config.toml
n_layer = 9
d_model = 224
n_experts = 32
experts_per_token = 2
d_expert = 160
d_shared_expert = 0
activation = "swiglu"
moe_layers = [0, 1, 2, 3, 4, 5, 6, 7, 8]
router_score = "sigmoid"
normalize_top_k = true
routed_scale = 1.5
balance_loss = 0.000602
balance_bias = true
init_std_router = 0.0238
lr_router = 0.00151
vocab_size = 16384
norm = "layernorm"
norm_eps = 1e-06
tie_embeddings = false
optimizer = "soap_variant"
lr = 0.00734
batch_tokens = 131072
seq_len = 1024
train_tokens = 712800000
steps = 5439
dataset = "wikipedia_en"
Below are experts of layer 4 (counted from 0) of a mixture-of-experts language model. Rows are named router (the router's row for the expert) and show model dimensions 0-223. Each number is 200 + 20 x the weight over its row's rms, rounded and kept within 0 to 999.
After each expert's rows: a language model's description of what the expert responds to. This comes from a sample of Wikipedia text that the model never trained on.

# expert 6
router,228,168,215,221,178,185,210,216,221,193,165,174,219,225,237,170,214,210,189,184,244,214,187,189,205,175,176,209,192,192,223,209,176,207,186,213,184,188,186,225,206,226,158,187,174,182,172,246,201,216,188,210,166,178,197,207,210,197,192,200,216,194,227,216,179,223,211,178,183,193,178,205,226,216,237,205,216,196,205,162,183,195,183,199,185,143,211,188,198,213,200,232,205,190,192,188,241,220,218,183,175,206,214,186,187,160,212,233,166,159,204,186,225,207,185,235,219,198,195,233,197,195,207,203,217,184,204,174,227,220,215,185,198,222,180,194,173,196,230,209,193,198,197,222,196,192,192,228,200,188,180,198,207,237,204,181,235,202,170,192,199,176,211,214,164,179,199,201,235,184,223,204,155,195,188,181,218,237,185,199,217,224,166,203,183,232,210,221,185,259,203,190,190,174,205,204,228,194,215,213,181,203,204,191,217,213,199,221,211,219,204,194,185,196,198,213,208,199,228,159,189,167,190,175
What it handles: Prepositions and auxiliaries inside running prose, especially to, at, from, with, by, would, can, during, as in lost to, considered to be.

# expert 20
router,232,182,194,212,202,184,241,205,188,211,175,195,224,246,213,207,217,186,171,172,243,212,206,177,220,201,182,182,187,220,209,201,169,231,197,204,181,190,181,195,200,160,164,239,205,164,192,191,204,189,190,160,184,197,196,187,214,213,186,211,223,192,224,205,183,206,196,183,168,198,192,243,203,191,191,199,224,223,206,167,160,191,218,193,193,172,200,185,160,220,235,211,196,166,191,224,208,192,185,219,203,220,190,201,245,205,208,207,165,170,189,212,211,181,191,207,211,188,204,215,229,228,198,178,222,205,185,192,190,217,225,192,202,212,195,198,202,242,226,221,171,241,180,202,233,187,200,203,185,223,223,199,229,201,187,162,208,202,200,211,224,197,221,195,180,181,188,197,225,193,204,201,179,177,218,152,194,188,176,192,213,228,204,228,203,235,171,201,188,217,193,194,224,194,190,208,219,242,223,187,160,186,208,192,188,197,225,201,214,175,204,189,198,193,193,231,220,158,240,158,189,164,188,183
What it handles: Capital or lowercase first letters and short first pieces of words split into pieces, such as T, K, the c of cord, St of Stephanos.

# expert 11
router,213,163,200,232,216,189,199,181,201,200,184,195,224,206,207,183,203,217,212,186,224,226,198,168,234,188,162,177,210,245,215,213,171,211,193,211,214,197,224,188,208,179,182,188,215,198,237,184,197,235,187,186,178,164,205,204,214,213,192,204,221,187,257,204,177,247,185,199,189,190,221,210,211,169,231,200,237,215,211,165,191,198,209,207,213,170,204,179,198,230,224,213,233,204,177,203,209,202,219,193,185,217,172,203,196,180,202,229,181,176,212,191,185,184,178,213,203,176,198,218,228,226,203,187,218,191,205,184,205,210,199,177,234,226,200,205,194,202,226,198,216,195,192,216,184,197,189,190,186,204,172,196,205,220,229,196,245,204,149,202,191,206,211,222,176,191,205,216,225,175,220,196,199,143,199,165,200,186,198,195,184,255,199,187,193,220,213,221,166,205,208,202,177,157,179,179,240,209,198,205,162,185,214,203,180,203,193,191,226,202,163,191,177,222,241,211,219,187,224,166,182,174,175,186
What it handles: Prepositions such as in, for, on, during, In at a sentence start, plus the pipe-and-newline ending each table row.

# expert 7
router,210,190,198,221,197,154,204,194,201,201,169,184,205,238,209,194,236,194,177,164,234,234,174,170,206,206,176,190,193,205,222,215,191,241,184,207,210,153,196,188,219,214,200,225,180,186,214,194,197,213,198,195,213,176,179,201,224,188,181,208,237,203,200,225,148,189,212,195,191,198,233,191,235,173,200,195,236,188,211,185,189,215,194,256,177,174,211,192,185,207,227,219,200,186,199,180,210,189,194,207,177,184,192,190,191,175,216,206,166,181,159,181,217,214,183,209,250,177,212,199,223,205,224,166,216,206,207,198,226,200,204,183,208,209,233,205,185,202,235,205,205,224,183,218,213,204,222,213,180,239,185,175,230,187,195,207,238,184,200,228,222,201,207,207,177,211,192,186,206,166,187,205,180,148,210,182,185,208,194,176,225,208,197,185,204,196,184,232,185,217,202,180,239,203,158,233,234,205,193,216,190,195,199,196,204,187,200,202,224,202,178,192,194,225,214,217,210,215,254,202,207,165,163,197
What it handles: Commas and some ands that separate list items, dates, places and thousands in numbers, e.g. "June 5, 2018", "County, Arkansas".

# expert 15
router,192,164,200,192,199,195,186,214,242,220,205,162,195,207,214,177,214,180,181,159,237,209,223,172,201,206,187,184,192,199,220,221,194,194,209,200,212,193,164,190,225,194,208,215,197,194,210,197,206,211,183,213,175,168,163,217,204,201,172,232,203,172,231,188,186,218,215,184,207,184,219,221,219,177,183,176,206,181,191,151,176,179,218,224,208,172,240,171,209,220,218,208,196,198,222,220,233,186,191,215,202,223,185,217,228,197,199,207,194,178,201,210,237,212,227,209,197,195,190,226,205,186,206,161,220,220,198,181,213,198,191,196,210,216,211,191,180,195,222,262,205,212,186,255,195,184,206,192,181,193,214,175,232,197,182,174,218,212,168,177,219,196,213,191,209,210,166,186,243,177,192,210,178,193,170,189,189,196,201,200,236,221,177,211,217,209,197,259,224,213,191,198,212,201,173,193,197,205,217,194,184,189,200,224,184,223,199,231,206,207,176,190,188,188,221,229,205,162,236,138,179,183,202,187
What it handles: Single capital or lowercase letters inside abbreviations and names, such as F, M, DRR, IOM, and ordinal or position words like second, third, left.

# expert 24
router,190,185,178,223,169,185,207,193,196,214,178,209,228,234,237,173,247,183,185,177,204,208,198,176,201,179,191,195,187,207,214,204,183,225,186,173,203,210,181,192,197,216,205,187,208,186,182,193,200,211,212,195,172,196,240,205,170,216,181,180,233,144,221,233,193,243,198,212,186,185,199,229,220,207,180,180,194,197,189,149,171,199,233,210,192,166,233,199,207,232,220,225,213,174,202,196,222,194,161,192,188,209,208,183,195,177,201,221,176,187,174,212,194,231,196,220,247,206,171,226,227,206,218,187,217,203,225,205,173,221,201,148,208,219,220,193,168,213,218,209,182,181,201,238,257,208,214,178,198,206,205,163,209,207,193,212,205,189,171,228,204,204,235,180,195,197,212,204,199,188,198,181,213,175,212,163,193,202,176,199,211,222,161,215,195,212,201,205,205,211,189,187,198,204,192,196,202,245,199,222,154,217,209,186,201,214,212,217,232,186,199,201,179,204,228,214,232,180,208,186,187,161,199,199
What it handles: Month names in dates, such as 23 July, and word-initial prefixes split off, such as un-, out-, inter-, by- in by-election.

# expert 5
router,225,186,217,203,200,176,194,183,223,219,172,177,204,222,211,193,185,213,167,185,183,211,175,178,200,178,201,189,200,210,219,232,199,228,186,192,203,158,201,209,194,211,186,194,194,182,221,198,223,213,198,216,189,183,216,218,205,203,197,203,220,176,224,216,180,235,179,171,180,221,184,231,172,192,201,211,226,173,203,152,164,225,223,218,198,170,197,195,210,224,228,219,220,172,197,218,196,217,178,210,191,211,200,197,232,189,203,231,157,163,168,185,210,223,185,195,190,196,182,209,191,237,210,193,199,220,217,191,196,220,213,199,217,217,230,199,170,180,261,237,213,211,177,211,189,198,210,185,187,230,210,162,208,214,222,215,210,178,182,201,201,229,218,167,171,184,221,151,230,207,195,192,183,167,207,214,206,173,191,178,245,218,172,213,197,205,157,214,197,196,206,172,213,200,183,209,240,225,217,207,185,196,200,180,211,204,211,239,204,183,151,204,208,195,200,208,202,170,209,149,202,182,179,205
What it handles: Mostly of in names and titles, plus such, including, among, like and other connectives that introduce a noun phrase.

# expert 0
router,190,212,204,196,207,156,214,178,214,208,192,190,211,212,210,175,219,196,209,177,243,186,206,187,191,197,199,207,196,219,238,189,201,225,188,190,191,167,201,187,219,213,162,195,194,185,216,215,250,177,209,194,181,200,204,195,213,216,224,208,222,178,219,211,161,225,172,195,189,211,225,234,210,179,228,170,210,185,215,169,190,211,192,233,164,185,216,164,199,224,202,227,189,175,244,194,245,200,215,234,182,227,199,194,191,204,192,210,188,166,166,198,232,210,173,197,199,171,184,228,205,222,236,198,219,191,197,194,199,200,233,202,237,232,228,167,166,218,231,233,172,230,181,234,181,231,192,171,200,212,173,184,189,213,201,195,206,206,189,213,214,187,206,208,187,198,151,177,176,177,200,185,211,178,204,195,181,196,212,186,218,215,205,198,194,202,235,229,210,235,181,166,214,194,207,177,215,203,204,221,195,185,198,208,199,222,230,189,197,148,189,162,182,205,203,212,206,193,179,185,199,179,163,187
What it handles: Full stops closing prose sentences, often before a paragraph break, plus sentence-opening subjects like it, It, This, The, there.

# expert 29
router,232,158,196,221,181,199,214,185,222,215,166,197,209,212,200,186,232,175,206,214,206,241,203,171,220,194,169,201,183,194,218,215,190,192,180,174,206,174,207,212,177,195,193,218,196,172,207,223,198,178,165,175,202,196,187,193,233,212,181,199,201,206,208,206,185,222,228,190,190,191,221,220,225,175,223,194,221,206,200,153,185,191,203,218,156,169,214,175,215,223,199,217,201,184,204,203,211,187,189,185,183,257,177,172,220,199,220,209,180,167,189,205,214,203,172,238,224,188,178,210,231,186,223,188,216,192,223,207,219,224,227,192,226,230,217,188,172,214,241,220,199,224,189,228,197,189,209,208,204,201,183,169,220,212,207,200,223,162,204,206,196,222,204,210,167,214,184,223,185,202,190,188,167,189,210,175,210,177,180,166,242,217,218,220,225,227,202,199,210,195,229,209,195,206,205,206,244,236,214,206,172,169,171,220,189,181,209,218,183,170,191,159,212,192,185,224,228,178,206,169,211,155,210,200
What it handles: Forms of be such as was, is, were, been, became, plus the column pipes in tables and colons in infobox fields.

# expert 26
router,178,198,194,200,197,191,208,200,208,230,173,192,217,222,235,195,215,192,197,188,199,216,192,190,215,200,187,189,177,212,195,212,170,235,194,240,188,155,187,202,193,200,180,229,195,200,223,205,194,199,169,211,173,188,216,211,196,203,179,202,212,158,202,234,208,209,197,196,211,199,212,231,204,161,202,186,197,173,234,175,198,206,214,213,188,174,207,163,200,224,232,198,209,176,170,187,194,209,176,219,174,227,214,163,229,191,188,187,197,192,201,193,219,190,196,211,229,167,192,190,214,210,232,187,236,205,196,174,180,246,202,194,218,229,190,218,166,199,224,214,204,221,179,186,206,196,223,208,219,221,195,176,215,248,180,176,220,174,172,232,205,223,233,204,216,235,224,187,244,194,182,235,194,176,193,192,189,210,210,171,190,203,172,217,212,208,203,215,178,238,184,211,212,183,164,203,221,213,197,249,178,161,210,192,232,194,207,201,211,176,163,169,191,176,226,209,216,177,202,167,210,155,203,177
What it handles: First words of compound place names such as New, Los, San, prefixes like non and sub, and middle pieces of rare words.

# expert 9
router,197,171,190,186,178,179,198,191,223,205,174,178,211,235,220,174,201,146,170,188,206,191,195,173,192,188,196,194,212,207,225,191,201,230,194,220,201,169,199,181,192,209,175,228,189,196,200,226,232,215,210,217,204,174,194,206,215,213,157,194,243,189,228,214,171,202,201,179,193,163,214,243,213,174,192,167,199,178,200,183,183,195,219,200,182,194,224,207,208,247,214,180,203,194,202,168,214,219,196,194,198,234,214,214,201,164,217,217,163,195,203,169,205,194,189,231,233,176,189,216,231,205,223,173,230,173,207,195,190,193,223,195,222,220,222,185,198,227,219,228,168,229,167,218,206,181,203,187,202,222,192,165,213,207,207,200,222,200,180,215,185,172,198,177,211,207,176,181,227,169,180,205,184,192,226,186,223,178,181,166,212,204,194,227,211,241,187,215,208,206,202,195,200,235,187,185,202,216,227,212,185,213,219,217,174,226,216,205,210,167,162,188,169,222,199,220,241,209,215,197,170,205,153,190
What it handles: Closing == marks of section headings with their line breaks, and final pieces of plural or common nouns, such as manuscripts, publications, training.

# expert 4
router,229,165,183,207,168,206,209,192,202,178,176,199,224,213,228,193,209,192,211,181,223,226,181,159,206,198,186,221,172,185,203,217,180,217,195,222,196,191,212,188,201,202,178,220,194,189,229,210,185,201,186,208,205,192,188,215,206,251,171,179,224,164,218,225,195,198,199,181,175,197,206,207,228,214,239,164,195,167,204,176,194,223,198,216,187,188,199,184,206,223,195,205,235,191,202,185,203,207,190,216,167,209,168,200,203,196,227,216,174,179,199,191,209,220,172,240,202,194,212,201,212,204,200,184,210,189,217,197,210,207,195,193,216,219,223,171,177,193,231,208,207,194,204,202,213,229,202,215,216,208,203,198,260,220,211,198,209,212,185,210,229,229,214,184,181,178,167,122,246,192,195,192,156,186,173,207,221,207,163,188,204,237,222,209,193,204,215,206,176,210,200,174,195,175,180,201,186,246,190,232,169,193,210,184,198,249,224,221,189,183,169,188,189,196,214,202,227,183,242,166,178,190,203,182
What it handles: Forms of have (had, has, having) and the words after them, plus middle pieces of place and brand names like Edinburgh, Glasgow, ESPN.

# expert 25
router,216,181,213,195,182,205,227,162,212,204,148,230,220,221,212,205,216,176,212,164,206,218,214,211,220,179,186,186,174,196,220,234,187,237,189,200,145,179,173,204,179,194,181,201,163,209,202,229,203,185,180,189,172,182,210,221,213,184,162,178,235,199,232,203,178,204,187,193,183,225,198,199,195,201,222,194,227,194,193,203,191,204,211,222,192,190,225,174,206,181,198,211,204,188,177,221,218,196,199,221,177,220,190,206,182,174,231,195,187,144,200,191,188,219,174,227,214,186,228,199,229,204,206,198,202,197,171,207,209,210,241,203,237,209,225,173,174,219,237,196,185,208,196,213,195,201,191,178,177,215,203,163,241,229,229,190,228,182,212,240,208,213,217,181,184,187,201,179,229,163,214,219,167,187,199,203,172,199,226,196,193,203,195,209,187,212,212,211,219,226,183,200,189,218,196,210,213,228,216,208,171,202,225,189,193,205,208,232,203,168,198,154,177,196,200,226,221,183,229,192,199,158,179,164
What it handles: Common first names like John, David, plus vowel-ending pieces of Spanish, French and other foreign names and words.